From a checkpoint of a small mixture-of-experts model trained on Wikipedia.
Experts: 192 experts in each of 12 layers, 64 SwiGLU neurons an expert, 8 picks a token.
Training: a variant of SOAP for the experts, 869M tokens, 9001 steps.
Below are experts of layer 6 (counted from 0) of a mixture-of-experts language model. Rows are named router (the router's row for the expert), down (a neuron's output weights, with its number) and show model dimensions 0-255. Each number is 500 + 25 x the weight over its row's rms, rounded and kept within 0 to 999. Numbers have three digits each.
After each expert's rows: a language model's description of what the expert responds to. This comes from a sample of Wikipedia text that the model never trained on.

# expert 61
router:464481497528498503512500501463506490515494555545533477506553486488502514542459497501517518549480449501478514495524523517463480500518463489510490463478488544482547470515515527484490498480525499493473546501483453486511507537528502512495505500526509495550473527532527488542505501498461495515466508487459518495512531483531508509536499522473454496532472514533563534520469484501521510484465513498510465546487481519474524475496487538499501479484519559517547522512449456533506479485514540515467488487508505508525508512507484508487482470507507490495460506525506520525472487556537541506530505477510461472458495499519532453476472492492442490514506508487504527531477476446486489490452518481517537505495512523546506492536510503495483519507526498542498514488483473539497519542459475
down1:487488476515457530484534516521504466493475543528497499530481479500439509490486494480493532496492471501532510500486486521522513546487535490462476513533452499466483510478455477502496481468555533522530537495486486525470473489488521573475522503500481493504477458499531445497517487483520501527551472477489463511486509465446468443493450461477494525511496503521496526507474531519503475507510511496510491490476494478504496532496491503465483525489492529466500428486493501493510480502456479504514512451511479496503464477446506518454508541461487502476525495558528536443515535467515508512514510490529457532476502526486498456540487515511484500499460492498520492488476519518498507459515468501502476504514474513507477503444496477545546481490485528496505503487539492510485476538487513
down2:493494501506487506507499503505520510506476514541493507495520461462514535473449478514549527466507506496458520505481515492445493498487540566497536485506539504505551520484506529514484539485523515534497513516466555489450510503519481496479502470551479502511505527520471435514513474503545503488529480535480507533543531496539470489500510544525515495491495529482513499463469503468501506487509499493545475465504481507520539478502504499503534505540497552483518507486485515460496523503543469471512471491473511494510484502504525519465501444496494446507490463486488507511480489449471510476468530524469520520525533463480520491470554518465472488529501495500506482468530509474495450536484518480543485490523476511458513530490487471490489550497496443512540500549504488505474504526517467
down3:540499511524455475474514491499507489460495511465498510475494543501524549510495498479463590498511508469487503473485495487520471532527505476487474469505432509519482488487536472482511478487509515520512532485491501484478475450500477499474541515502488498492518480500535450511554545499482488546476495514479546531514489487556503510490471468510524495488538491497547486585490495493487488474553504502522497502499506499509523524571516525477494504501440514486504507466493504502477510483488525520507498534479503477487501540534524489505488512476520504501531498508487480560512507496496501491508485480530487516477499516460502447505496495503542457519474464489529474477539551443492514473487498522516486513430508502496489484480530502500497460483493548493486456511490498536462462520506497
down4:498478459474523457486513536483514473469494532525515513515505474501527515493485471488521513501484531466500482475521501486481545533514526514506499498542528507465497484482492484482483473473451505524475507505457476492490560530507496482513467506512528513572467494506495535565516519517526469514526561478507504528494469478465546482502523473503499502470533504475545490577493493489533493487473536499501476485485489482502531509502507510493486508459537487492496504476520516494492504504470491525525484506483494489488512429486503417486455477503481522498465561535539495492491478499519495543535516482488471525515484564524503483486471555497521443489459514503497493471499471462519513471507487515522487499500506522497484511513474522516467456486487480521442495483478487465480508502490533
down5:490468448526493539498500485531484467520478475507486516505512471465483494510567506476535476519505513526489472501496509514502446527499480520526491487503568502578510501473502544505530477490539491455474506488513449543507534482492503534482529477498506480470501480520486513502489496542537515485470484532532472487512480502459522503486477526483492499471534525493467514499493476466524437497472535480478511481492512497498484490494506491494487478498514484512512484512520539513463506527477475519479465500511520462529486497514512529536471494494503492470467466446510494534504493513525466440527493526513533526536542554521519488481515486518477520460513513492500523487476514489494509492523516527471483490507527481483516479535495526519574532544521538561544504507461548500516462490477490
down6:534512520500529489540485456485461477491500502501462496492491521518495516497562484531529533505505533469526538506474492478529461516512510525527519497516506508536487474521469514527540499509457475514487477524499519528493501500539497494486530489555510487499503528486470478486559484531485519498438487471536515501480468488521520502495508493497486540475503532517515529484497476527505479482485446517461525499468522517532503503512496539516487472496438499481495548520498491533524526466497499519447523494471452478460480478485509483498537493496498510514528520496513491504441521491470546473487436492514482430516476523515490478498496517464503505467472568533500491493522484467459497535480571487514507530510525495537506483516472527498488492505498503521486473513482551548487517500545511
down7:514465540480509514450482532479496534492475504448510502497515532486471468491501519482474496532519494553499470510511518505527465510496553475507500521535500465517475512550498494500514559486507467491511524498503503460484489502499508465506510491503485506509468506480497485497509517523534519451447477498518517500446504478513542518525558499473524528532526497499475555499452450487488484467517501493503486523501502500502486510536546493483495477504511492556535501514519448481465468507539499497478574486524529463527464518482490507432513482482503543487497489484510490552492512520434500487488501545515482537513512491483469508536508507473498516485486514547511471515505500508537483527508569434510536482500526489502473508535495520513480485504517478487521507490520492548517529511516513
down8:500499508546507495516485510498469469502467558509511505513484480509529516520511486485465515553500502494511501496487482469513528547549496533512573503485485493483462528467496460465475495505483490475469507515534491504517463554493478490469483527520531497481505512518493483534531501490520491501483513500523510510516510488485503494512458522489492535468528520557495528495528528521479467476468502535481514504530519551492495474473483554544479520528468472527528486494490514503505454484500519485482471471477470516541528510459543514507531504456499488491517504495484485523473477533459493479517567485530537515460488535538520480458505454449488490441504514529511503524511522540491485513454468477511512524486504496513463483517497517526440537487498522500468518492463475543539502483515532
It responds to: Mid-word syllables of foreign names and words, mostly Italian, Polish and Russian, such as Lyudmila, Wielkopolska, del, plus LaTeX \cdots.

# expert 55
router:464487523526522476511494453451509487516488494526505487509541523458528535524462497529522515478510466506497524519510521505479502531518520479505517483489451512449528494473531515473456483487552539484510520461467474492511504512513505507541504541503521454498517519545504493527518482508468479535463522499455529531539526459518509487555483507512485512538465519509540537507499494544494536466479536466518494510498493502516532484518464510522459508526535507499509546549464441544507493494524518537462519479483474503504501524496486482479467500477467461507483519507494460499487485523505539471535521491517525491486463526498544455478494473475469489524545496508453483527492485476484517516490499458510527454468516509490479452535511510462498525510538508512491489482501501508513541517482481
down1:562520507518502496475527482493506441478494521496535497506479462515475549473486495492497525512510527475470494534540475525516516533501526546496506477541472506484530555499517487512487499479543490477481489510514443537470490485503496520469470521496508513510526518502482504526530482485479500511533491521448516532507478455485485476493500514476481478478499531511487539534493500508509503509498531457428501477458519503514516471501482492505488502464509473482474520504483459478502512464479543515459495467504489535522493492493496458515440494509514484476498531486514512503468516513476507496488522487502521480465459527514517495489487511525486478471458541492445552504537493479507556493467525514560506462495550502463492556524505507447514519499523503502478482461523575499459501498514518
down2:483589513504538499523485510453492520521493487499465506466477521485456491494516524498456482502515503505499502481499472489504519462495494478514523489513468496478512524502513543478502520515545514534485481502513501551468494442486527493501547467531483458488483457527486490478457504555467479508496512496456525509538435477517537482461480470488518498520489495516514498503524527509505532469514510468455527507488482539501511508497528451522474513546460513468531475474545472477483510525487485496492531475536490509488483503472503500496496478470463526523507504504511497489488478509507491468564542473486467482480496466515508483483521468491522532482531489510534518509472523581539507497496489502506522529481548520522507467462485504499559526544512507503496528502549489479527489538497504
down3:509481479495494480506486537484483483525486493499541516528483484513468490488492496450504530517480549486477524500509472502485500510475545469546510485477496482477475469490481490510504473522491561518527529502491456521494478442492482464480480498470497452509515514516454502500501496535490517484494485510539504473469478530466441474483484516457513530500471486459435525489486521509514516491511523507432498514519467507547514480489503521559524515514510488555503539465489511538527510520482528479495518534526492497475515512506505510452491516496476539533534441484494497474491503483461517495501518539487489495478521519534506528516480514543532480478489472479539484499493474508536504490452453490509462535526528474527546442505474497466522522464512534492521489470516467481496450506508521
down4:550500530509496480498477489460478499514522488499568524506490494526488507496501564531482487509520532509490501475499486438486516474502514459460472497532481497552503525502522477477423479493490492508470503526493498516488454465466501457492497532521521465495480465508511474481489462530514496538476510464500488495492501495546482499461515481489504491570476514470506505481542498500494500527441516523507531476461462493515491552501537508505477509553474551505450482471518489511502502465477489515451521483479491527462526508486451536512490517539511531476499500466561517499500460489472501497470500494476543487507469493513491503483536522492513521526549499524489437494514481496485525473514524507507492459488490536468501530523487518527531506482528519505525480505503476488466510498466517
down5:501536478512519517485489525488480497478516547529456530476470481511479487451532497477432551488541524486500489522479520504484536497505475484481497478499505487489487492466506462472499571489518492444523490453492509491458532556500503529477550481470509500499501490483487545483520495541471517509482549465518521479519491514531504514507461467506526540478508492521523515505501484529480541487508479497505470481475485501532490467512480530479524518489462524507479503453514485497492533521525497479504541504450493520505458501486511509473444490514507486501501451515491452440507468487539504481515452475531506509496457501509499477505453455463519480515506489495496518507524538452491502550524468475529508487496477485459521565469516478522481493498506477513491543492487517489465495527480511
down6:477481491500450596464457524483537508492495499502490537470497494500435549465534491500462455495474529497491510480506489506505517543476554454477542495509496467546462495539470528486482461521551510493505525505541526500465522498471496507505518473496514532489477495500499462468505479507472474526535460486543526535430476524459507468459505473466520546490518510513475487484445460482480490501512465525479488477535494460486523489516522479497487513457503520538497466507504533529513496488500486487524473498479544489496477478494482494484495513531518494528514476491502493486513513513484478512501478500500509486531467503519500503489511498471484484479482456489537554489509477495534517482522521514483498532496465494520487498500499542523546489525496495490543514466471505451513506467484523
down7:485515498525476511471500493483504491509499518529507550517496460519510490496511519482489518487492527479503508495480455522495478480506483471485509458518509471522499519487488516481499525511491479522522540499430491544499494511473480547488530491481560528499483541524462525512490472458548458516499539461535481490440569524492505538507546504473466541493525515476547456478520557475493452473519497499487439499507496469502463510480514524526532512505524537511494501505515551479544500545464520465516548479510509505488509544523484479496494455551538522496456487567469503475506489509522518501528509519496514535496485518514516496534525507486468518504491549508502515466486473521517498486487480501448520521511486470506525487524526492480504485535522465517513492515502472509489476478498486
down8:471454506519505511462512503501484483473490524497467523518485488481508474503461481516505480481478510504522505530486510503508532511465483502530519442460524491475516498523497520522500539500485508533509497494531473506456443481482550470485551477504489533491507494532477553535454520527502538476505525521500482540511460571477531536504475512504557532523516481523504501533478531506508523517542480485486487519491476517484497525465489509505429511525491497542481500494485503483483488532524485521577469507480500483508472547552516560478486449473506508516510467520486500509519503521441514497490488532469475530522482508513492515488503511506489510506541530500477498503529497508521559495521509476495497516505486462440502491489474516461511504454506488457495453533524502546499476511520510
It responds to: Word-start letters and prefixes such as multi, super, non, semi, plus hyphens in compounds like "Action-adventure" and "KC-130T".

# expert 1
router:486479543522510479500493479455513533535522535524527502504493511488514532514486533509548509510553496488497525522495510475480481516528475484489489467489483508488477503505530525469469485490494501537454522502500474471526509496513492530499510541499521529520471535509543446539551506535503485519473537478492519534509491476476517463496456495519457482520478518511499531479457499532481508499492546472568515504471530533506496438498474511463462486500509571509507527532486503507522471509534502521469469489490494530554499500494468503480466476445503490521496531543511511524490479513519555482500509498494534480497477532520518466495450508499470496489507449526462493519488447504488521529424507498523524457501489494504522483493504482481488532497528487528474504463465470501470496517500470
down0:527503513443479476520491513481477518511523485483491519478482566503494463521440490455539499510531484531468448525476462545495533541500537493503507514470476532515490509484499478492542504520482467501544466507497457463480514486481532510495492517487523507523446524548497502476482507454486479482534515512480488512481511471476448530497497532540477504537452502481502492467506507535551495488487476487507521478497494494498509568503504513482528469473498489524537502482563503512478466499481500479505484526481491509458522479497486495488482477481493454496481512513508485538510518530531485474499461479506467488469492524496509440504478510489445423473493501476485478495489517492483530542553486513496514504473484535501537442452537484468507492501475503516500498513504498536488519510508511
down1:497483513497480522484546477483471494522495489501501491474496499481510489505502498511481488519504511531494523497519473527467544480538467511458501477503471527499534489526539463490477486465501559494500526496484515551519537539509505492476563455466487484573449504493499478510490463444521491471493526507521497519478456515491505471476494514488495531508506463471491534468479550516478522493493472475528485479468533553509531501541506501481500546498516479503531496511528532502505494483527479503514508481499462481504534463474478507510503527515492540463506465521502488507445484473508520520548494465488434541477472522514512488481512483473492474516523469524452448487507491467500476512586478484482509544502463508508498475525525506486498517506486490529519482456459492497523506486510453
down2:538463497505504496472486486533486500494505485511498488554514530539491488523486514484527513486464486451546489502535534463511467491513503554502520517530532496490506510514486503532468446497478509506498480474473513480472524504480449486520461521546495482538545513549483474528522524510504465531473507520484541532536503494488472544509523513508485559476511480470557524531480468474501491516478513520527499514509483497518448524483476472507521506488506527500516515507492489460549505545455487514503480474492497536487526509513537477522465489502485454492497530495517492500511479506469490504527501471484484531494499540504477491525499533496529488537498508482486526489482500514468479552509483498535484517549578542487516513511497467452498467518484459504539458480510485498461466466535552
down3:488527517498487505509533499526470512487490487512527458553491524495450508502462509523516527518525545482523505482519488494505504516462513476525519491453544521490491471506526528529491505544510483484505463522475473488491499509497476522487510523461537506491513540536450509527487492496507534531508511494440490535505522543506495526477512500510509477485460480529491453531454481497494536498524551444523528524485459513495523494510501512559498491479498479500545529540481537459480429488556524469478503540524473512454477534464484501500476476544515496505492514491561493519463504489462508508490481477501476513510467507532494542504496492533511499491507490484513522503490509524451490517464469493502469458472535511510507449502515490499552485508468504490455484514482486441516520515486521
down4:493494512539464507530532505478485487507468517477508465503503506530521494486491509451512510448499511473507469492507487513549460491527514506504484470564505446496453482536454497440519496487535504502495525472526478538499455496496476562522507509509473472483462530433485495461507548494515469497479512538513517474514513534514483488464498491457492548472452513500487527506519544492471497479503506452487494491508521533513480479495484482508480498569494536509500507541497514490478506480507527495504501553483495468485499509492544477455498495480551500534493496543507550491457509483494486515489514521524476499552522503546537505504511551510507520472481516478490509477489505538529488505474496465493505490494491506483503519462519467510503530466494488514518525525505542503438472514508448
down5:508465540493481490502471511524510468499519513502506490519549454512437488485526501525482535505531526498511500509493522508486495499522498538443513472463486504521522486470482488500503515528498515518495524493469519517524468494515486574503494510511511495501451520498526491495502468519433469470498442518528501471526470532500495464499505489511514467479521490491530457486476490490512521497492502458502507480535505474504507489556515528528505473499533480469552483510457447509539494511494466503502514497512509469504458472457503496474512518488519478499490480497530460485461520483521479483494463522517459553502548518486508499442481515461461484538505503514510452500461531496507481508522523491491486465496500491558526452499446501525448500558505486527490511519486466514553542501476482
down6:503479495475468475505517483449483455513479475495497514502475477540499503495513534509509516544485462520540541482485552482471466513516445520491514506499453530508553475515498510508500499536454489525488553514531494529466497497512489520520525525542503457459485518493507454471500513492512507459490509509484484466550484495495498498493546524495505531493490531498515504509499534473529518529524502494532517530538473531495498495472521505496475496508510534466513534462521461472495527495494538505513517510543508476520538513498538529530442539495494462520497472455487509477443568520547506469508529458488495485492511495526500546466519462506471547515518494482466449542492514489519488458529503523481494503562501516528497487495519474474468484507552503509472493493499489529514494506503493
down7:475482528494502503514535504541483488528536545478528496513476498474483527470482501547504539486474489506507505578510446540526478472495527542519533457518493488494463528511479506519468453499505493460514476473548484517482508459483485470459499491480477530498472553546530509539479449470485493512497486478506521443474504505492489518486514477516478543505510522526478561493454544490478510471522527496519522490553489488512436449482497497466485477517494481508542504495428511500537499475514527488488513511489495534494521516513490476502520529494501500527494500501498485473509512487463521516522527505480495472508525534448509538509490450494463452516498517496507504474469505532512474508507515482537499485472467500492480483517516500466477513515527495500452513485521451519493481469478512
It responds to: Nouns for careers, honours and works in biographies and sports, such as Award, coach, album, film, plus stat pieces like assists, sacks.

# expert 39
router:509463490479488435513504503506511504515514513483510459542525528468547514529459508539506489536516455488518514532519519489494514540523479455491512480460475548466528468493493524466503472468496517514474552502489480512537463501543520523531553516518528482485457511530522476508526512537456471514474495460488521493482517477527520468544518494535508478513502483502504541479460513520491519478480503477514453491469497506534536452524490538497480493483511518505525516534476476513509470483515504512522462469502462505501493446488495519471484457465526485473477481541510490502482472524522518425518518502442525472495488490546507481489487447481472478513532474506466500497494502467481548501499502511492505465497518497500517438510491483493489498485494498545508472513477485522517518539486472
down1:448559487510512493492499514527470517499495531505463512462523492451507525520479513494508492447547501490496473555486507554513487499545486495526535505497507478458514514493511521496507456489486511511468500517521467440498493520522525503469510517486508482503530534502516504482485446495524505503485524534466488483499555493514519516501529483559497523532520460479486480479530463556525507480531475480508480496565512488513506524485480521487511495538521481537480492515538498476490456537517512527500475478523481511474527504510491537520472480458492478474523491533489520480507493518509475504482510509571533459461441530503521482506498446467487524511465510493458478508479508519495483472448496508479505522462531555517501543487520489483530474502534459496499514526483486469494514535511482
down2:482517508523532490541506464505514512466525503451452479498489474488536485519544480507530434519453481537518505506493503486523546500469493534461459491517508480532452505513543501507478496494495513493491464522507499489447533574499511453512482492484503500505495465537463483521485510553507512486494533535485488464503510523494483544518513476490504499496538467483486515494500493529473519514511491526515452466472466496481472512450470499470516499485502475503501463500512502498500522514475481493520493457507457498497487496486480513494505480515502557465521493508523491491534489495504546537484504525500506485513483466469492517535511529462478513493442505471467493501502466458511454507514528480569476475468516495467466518450499510464484519442480517525483462512517517490553484515468541
down3:478471524465534480522546485549517543474480502462516502491519455477496504487494492502566516470467465537516518505508412493511457509497505508532475535495501499480512496491526509470484520473536512514500481489532516461499544487511483512495534478523537528508508518518495491502497497510508477468483518491500481507514509533517544485520499497508467504472498527516486450529509501525504490507508495506510473483441486487482549520530491444491552497479483498476476486478480558526459529493531509513481513537517530524508448479533492484507530506450465493513486524484461457553490511484495511474451527527487514481478515471469493482514494528462522532432523483522464512484466491532494505494531532479493475473519531489515521473520510496473484499515442480476484448468519535487505495512521515
down4:508452476516451542460500505497534509516460479515503492527512545479498487492498509497541511526480500480486498478518488527518499469458517533512518486543531514498487520523518514531505518509505501501533503502522506468478526476532511498487447476531480504459480523496538455488489471537505513541533499498502467515464479498470499506523502501450556534467519493486506536504471498496448509493480482510501490527528530474513539479460529526507537521531499550488501513545505502536473515508467469507550469540510481527515504528509511446508529456508496501496491492466522477480519546494524502477486473529494502518506449440480450485500529471540476524507524460479502486495457495524504531489460459533458468544477489495501521496517497533500518478503467460500529463549499463520498473498471478
down5:490521540516562532483528528492520460487521529511479505497463542540461492462531525505483531509506544498462499507482465471527533484528488474459500513513461504508487443488508480482505463488512513468467470498531525507517504497475505506517497545468464532578527481496494525493519462478515575472481513502501495562461491515540532502447465507462522491501492502504513486517505519466462459496525489505527500445499501504498515555495513486503495506509465484476496494508534483506487528545498508496480501469550495502497511527512492472495498513500455486497502495496505539534465529506473479513480512478542447529508536488528454472489501488561483521510466512515517504500501496493528519480508479469514486511528433516488516513507491557500507536518462501521487492479529518496516520489482469
down6:499527461475521528509488464494501491431501503503523510458543493492473462535512507522513535501482496508522500526488489520518552508480481527542490532477495493471534512489502459493557498512537511496502478508531450505515523503492519459468479530489484539497540514551450540507509526460502486539515537435501482488494503503476523520524489491505472485486512527513492532436474476492544516502524499542481545502550518480498498516480512507502509496462468506546493482473471472495520513469488549500487468493516514474462497537526497483518525505495485497552489484457499479474499494493476507482530487459510502553479478520488512458587515472484499500538488515490515507491498515465513468457512499528535492479472476498464518500527489467539509499517483474458522471497507513499525494456525530
down7:505533510498517502521499495489488486464443466503529528520522502478488523511471519504490476499490470519479561483504547472535514509457488508517484477498532457507475507544497473536526496521457519469484507508537501470530535510495506507528514499544477501509524512544505491516511527505487544492510494507486500512551500532488480491507492480469539509483537467519551481473528468538525490524484480494483532534470473504464530458480501511493489534497501462478475476502476527490519518530470487507507477503526511496529473528508463533498522511478472480486527460510462509460510511527512503482507526507525491542529487506502517502510481461473492453476577470506484475489488468552514536475526494501485467467534482553475514456519495492501522502509519457537461489558552469463498546537534508
down8:534515520497486488510509514461499529495521474494483497490458519509462434491519522557515495519475497464494500481473544541528492502492498485484492511502485509485475490471501528506509505502482554535448505491475528539488486515497473478533516536522525518478513532578503498505504515515527489502538518507490552500536476486490472535475490512556506492557524523576461492511498508484477471523512499526541465520477473547455501485484544473472508500494510540511505471511543488521514504471484508520507484497495478502445513489484505487496489478502531534483493491465511542491499526499507477549528507473457486532498535445496503509516454521533507495493483513475541545483467511477469481489480491467515536524512483552474463513461493487507512456499467526538522481455491500484491528505514526
It responds to: Name pieces and surnames in people lists and plot text, and kinship words such as father, brother, husband, plus country codes like BRA, HUN.

# expert 14
router:498484522489475455504530509500518490479476520506548491523513526472506489523479507496536519524526491515500536525517529522470479499517481470476521495484451498475506484494546490457447487478546548505512523508481471480495488492516542487501527528523539489514468519500501474536514464526478486512466503474482527507501515464485494477520489541512477493543483496532538536474458508504483519439482536480550462495453513510511500466518511528493479503496551512463543512528490452522540478492514523516472470490431480532509490498510492501486488456467440469523470490516527499508475477505540480475508509471470532495491473512530498465479476491485456470494504508538494473523500493482493535504480490493489484498469541479523553451537522492479459568526517536495474502488456483509512508510499492
down0:500509477518484517506514481490551521489496517523492501508536510474524532506532513551493519541489499551474494517476490493494491486480522484517483443518530474498531474462520525488538499473490481486493487476466505485505504508499506484496507518502502463536475480510476484556511496471520450466528522474487472484490492445482505446485481482482437428463528455517512509490463499436483498471490521500460466503461484527498482472494498513486490497471491525512507429515505515504539514505580515507468479538500459483503515502480474477523499495495461467551497500506481498477479463472506498522534521516504546521487502485521527549514505520484504484524514499442522523512517507501470510548497509498530466461508511496547547519544489480493459506521505455476505523522459492486512532504500512
down1:493521510524534515451496502479526533522507520482505535473477479516537521516509493482521511475517509467461485470537475486485520490447492495514488514502495524514498488501520523492487496506446528503482513525541527481506535495493479528547478464512532452466511502563495497516518459534508489498480510533462522474559471491531499479535486517523511514519511473514485495463490468569484495509536506511522472522466488515516505477507495515481496540492522530507484466473465503493528473499511521510509454493516469520519472545491484509472527490487474501485478522492547514469485522476471471521494562419459477536472503546506482499481505506492492466500528500495515552439504522543499493492466484499471511519515538490456478476473518509501521502532420475524492520502507469489473490524504465
down2:473541487528500511473503497499479478525500518513521489559539548501480480504500526478489513480499499576487499476519516462493502491511492534474520547503529534478495487483527514461516489554486466458501507514465488495502522457483535502499446506488498439507498448506516475504495526540437510498495497508526519510531524498488499497485469474513506513498496508510476488504479488507540576500531481520501482484542471443484483521470467495483553513482494510495494502496545550515480479527498528499493538496474527510464496468489525478454459476479470469461476470536520507478508510482505507517512484520528499470504511491438515515487499517487485533523488477478518488460475511480481546514541479520467478511486487544491503487507482505512484441505557541519533512473547524499543506501482496
down3:488489479503482505454481495489486477492463483537506517496488514485517504509569476498497481513521497478513517508530516516445524508509525532532549483501503544506528503477478465476537488505487555469554487545481515493516487452499495530472520493502481508507500486490500535489488453499482494452488506499526507495471503448507515525512509504477521500479517544467501549520545486475528505479477514468503478498524477458498463488473478428498493503512503481522518481540498513522496457506451490475507517567508529479482505484529521482509514496551492533432505527479491438479500500480483482485472556512524495532442520495530530514491463499533499514536497495438519533515495503521507461504511470491521535485521475507518507513525508479487537482466538474531496463461526470471483509500478496
down4:522511482506470529484473531499500497452507483463509475490529532490487550502507481550524514476494503545445526549512513494487465469473501439517492461517488502508501481531474479490456504540521531498511545548527493532501528480504454494480529495481437489491530506507455521510507506535461523500456476505530472517490490483517435449481507532529521519474487501510490512501500495511510497541487492546530466529449542538490529484469478488528512493464534486508476472504531494527484484542520493483507462505502527502459510521524507487501488492455484479511506495517506530543480491504552515538502527538504533492522526494478507536492538492449509501508524503485487491509565492496499481564514560470506511497508483521499474465494535503496479473483503505484495487498497458481508469483518488
down5:514495553486554472527517477514502463532520528474455492539453491532561492487448505504498470494496466497516555529476472544546561474517506502539512512517510493501503497509508510522453526468548485505527492487529497506515490531511479468459501501506497528534463477519480460494532473495485511480541534576462493486506541478494489494485471495477492518501485530487491475504493503503487465472524512517476460510453529497482511498519494431520497479496464492532508514501453503507529514474501495536527510488497528498432495491534486488527470528503482554477478505536504491460481530535477496500462505484480501476470479510506512494522511497475523506512536487476544536516485514493493480501471529529470481496508470510529496526522509535487523542539468534507507502506484487499484469473487545
down6:496522489481485483527512485490481490511508467526504480511490510492499505479503497505551507521478528475448528515513492512534494496573536525480528547503518460489504469486441507461517509516535454497512503457502515535480551507475487476494485505532487481487490444507470483474555466477491509523501503462528462576453505520478515470489461511512501514490517493495492497471512469483507523476485526508500477534536466415514526480526482515502507459508487476494486489519499530540508483502573443506511498485517538517457502507500510477501507488491474489518536492522499471480505486481532473496533519489535518536517451478465528508515453500501516452468510496496486518476536538461493533472507499462533516536511494525489506481512497484473508480451495478518467500493523516508484512532475543
down7:511533461483484513500495492522481539494515509526466505511483477513491530485461530490507465504526510515546496476522513465479495441467533521553496486488491514443458496473483502501508514477484472490504487478506496474515468515525445484493490475453514492485486496553490516471526483510536468535496499483464479448521488487499442514465506482453490501506519509487465486517520478548500542520561506455506520495460498444469468528445514499457552466488504477535499478510450493471517456502525487482470476489489514514495529499464490486514492470529515499519477511529484503520510489524516481476492509513557519524480451472505513502521476479524490494488471505479478476523507480496478481517537470468525530522457529519507510499491531518478517468442484491503534533537520483460523521505509461
It responds to: By after passive event verbs (destroyed by fire, passed by), plus during/when and digits of years following in or dates.

# expert 40
router:483467511508507471525503475486506498506492495527503457515522537460504508560497509545516517524548482519504531532512524494503493534523481469464539505506502476476512458513524517473499506494506510524515529474486507488542476515511507498534517532527500490514487531517561511531540470518474491537463509485480517527517528489552510483524486513511469512520472519541500529505501519530535498478488523490524481534501531490498500477532461511443491471504523524489528493522462468539503477464521495536511457458490478515519501488508478495507488477482469504529489538505529501489500457531499536489546559481495536474512477492511511471487437479492454481510504486552468500507452478474472491514471463449510519420473541514515473489528535519505473487524536499496454480487472461488488535506495478
down0:490478516499475479516518511484527498525535548494490484485439495497462500503476516464523471495482466444452513501475509483495460489520466446474525509465498448545536492525480455469525533520449499528499478520507500516467463557498490482481526493510444475525476507502491480524519518469470513489482509522543512532474489500516533505567484532483455497514468496490510521475484457506479505501493504494489525476495518510516543414512490517497541518487495500487487520480490529524489498515491529479465481452515474503505534477483510481493483469500536475493494512488537525478512484481505514457495503534510516506506502496538499479523494468525513516508474536500495511452504503481439434487507522491487503544522496466489457503505514503514472513493524553465506452464496519504499469513456504
down1:537507514519495524520494513498467476471490495532509491509475512518501524541526486459420485495506497495498490534485504510509505475520504528518512483471466522518513465502488540508500459526473475479475485466488477496439501491473519444464482481515456483489508493509538503493496507461500520419490519527512519501483498563519491501463494488500499465558495536563455503494496470493513477466551516529499493470476508544525539524477499504496443524482507499504491524530549529529465482493483482473499486527524498526511537539526523484509480500487468511538439502497488490502504497471495532516509472528536482474518462470492456447490511491506529506534485477457440473512501508498504524518480512479537507530468484485474492537496475504518520456529503532464485495514497504517531501485494467
down2:481508494511568497500512512506497493485515512522550529478510504506459511502497511472475486500509529499505490499508509524522473522478517521477501491464534501510535473469539459445534538520478526480486515494472493490446507550495497491462513497489504441455498487484445497482487487501506470489521490494520517517501501529513492474497508523491502477446472463471503497532516482517525490539498516487473490465467538502497561510488509465474464533504542494504505516481518455540529479503499529480462474493484545509479490525533520502465481470568477480461486522479505450464532527466499513522529524515496538567471543465496491533484486482509543491458515473507490491523518471495507494442515509500483511488526499471449484557522457507512535483503488524484472519536484489458490483527493512
down3:481479477488520488513521508531498548446531552513489479482481473459510533443477532481555499496513479534508513490497511457492514552489451522489479470472545511491465503475536500514505527522459533552523526521432504504475498520466518510497484550511513498497532481462507492526501490505478488502529532519512484489487497511483508528473519484513530469481502531518530499461479489512475503480489459532519460526509534491480507515471492502464486493497521537473470499457479525513507513515500526536472482470454498532541474479519481491468510470487495524459485480484477487457545484535496529505494476443476494532496514539493532516496536506482454479537551474508571519533527523479465518498511516530479499496500532478503513516512466529494531540485486521507507519506492516491481546494509519
down4:508519485493521485508517491531506482529546485443488493509526479519424489521493493521571481505505499521479502465457470495490520486511501486509462512519517516515489483485490531500463502473562506502483490533471491467481468460492460468513534523545531491488523505530483489498511513439462470458477531502463515487534530542482514490511535482549502455441497506467508510517506488547502480500492505500495471500504487527512497531461482481535523494512502507479471512494496515505498534513458463516471521485514528508524519481500515490476464516522543525480491469503496466526509478465538542542457487525504521515515455491456526508506511512489505469491532438523516514503507491497483524480468451486503487497509493455517512511480485499542474519513516507454493554492444514481542472511479460
down5:520502471508532488504508542481474546491538520494510551514500462524521485546467513519457528501503462427509506512473491514482500501485508470511494515494495540469517517524529514539486449487537558498471506452531511526479520492522505515500475521503502496499526515498488467492472525506487532519492464508518531492455486487500466463537580481517498475494509529485513536455503541481450498517503458486492499512513547519506467526502499475487492522515468532496470506527517489496497504508466482516469517468485476528492538514489504460487494496511564521489497528509520486514481491500533463488513493527508477530506484518498516493482481479537512480536491503534498445516515566518496507523474482535512467514531457482517511469477457513513467518507530423535504457506504532492453504488473482
down6:521501440443520461515492556557511471531473453516459478536555525485508500473488480532521516483506491525488465514510505488532531497465483506494490491514480482492493496470509525477511537473513521484508502524490469475504522501508494498516504499448537501477487497467509490523564533479515502501505489536482503522486443486481523505472547523474519502490524488526485478472515491502557504516476499490527511514509512492504531476526533510494464479509508488477522498517535485551496512526505457509533465472489496492429449492517453486491463528490483532471525491551530482463500479486522551465465513486520536522463511503500523501479459484510525521566501491488488506496482479506510498490497496455519542501527483521516524534543479488495528493532502474493428504515529518507501472542506513
down7:540510501474516479475522466481465493476540496434508429477597522515516488550519497463502477521537496491492489523487456461530489513501509506474467510475509511469504481522504526525534500488486498487490494510491497463515539499496515502466514530480521534533504504527466504493514513519438513487478503500429489522527482548484513461500488543497516474502528471496516485525540493496490479536493443493521516516495536520541531510524484510487499522495476513518480519496520466501506504487532521478438471530513507461533503522527484485527476502464477522509471508536457459485530488521536538525453506513508507510471501503498523525525503520499544478520507484478517506477480493482469532528510509525471497459480526479507497479489527490537484495519518489524456491521504506500504503525525418
It responds to: Heading markers like == before See also, Bibliography or Selected Articles, and words inside album, episode or award titles such as Best.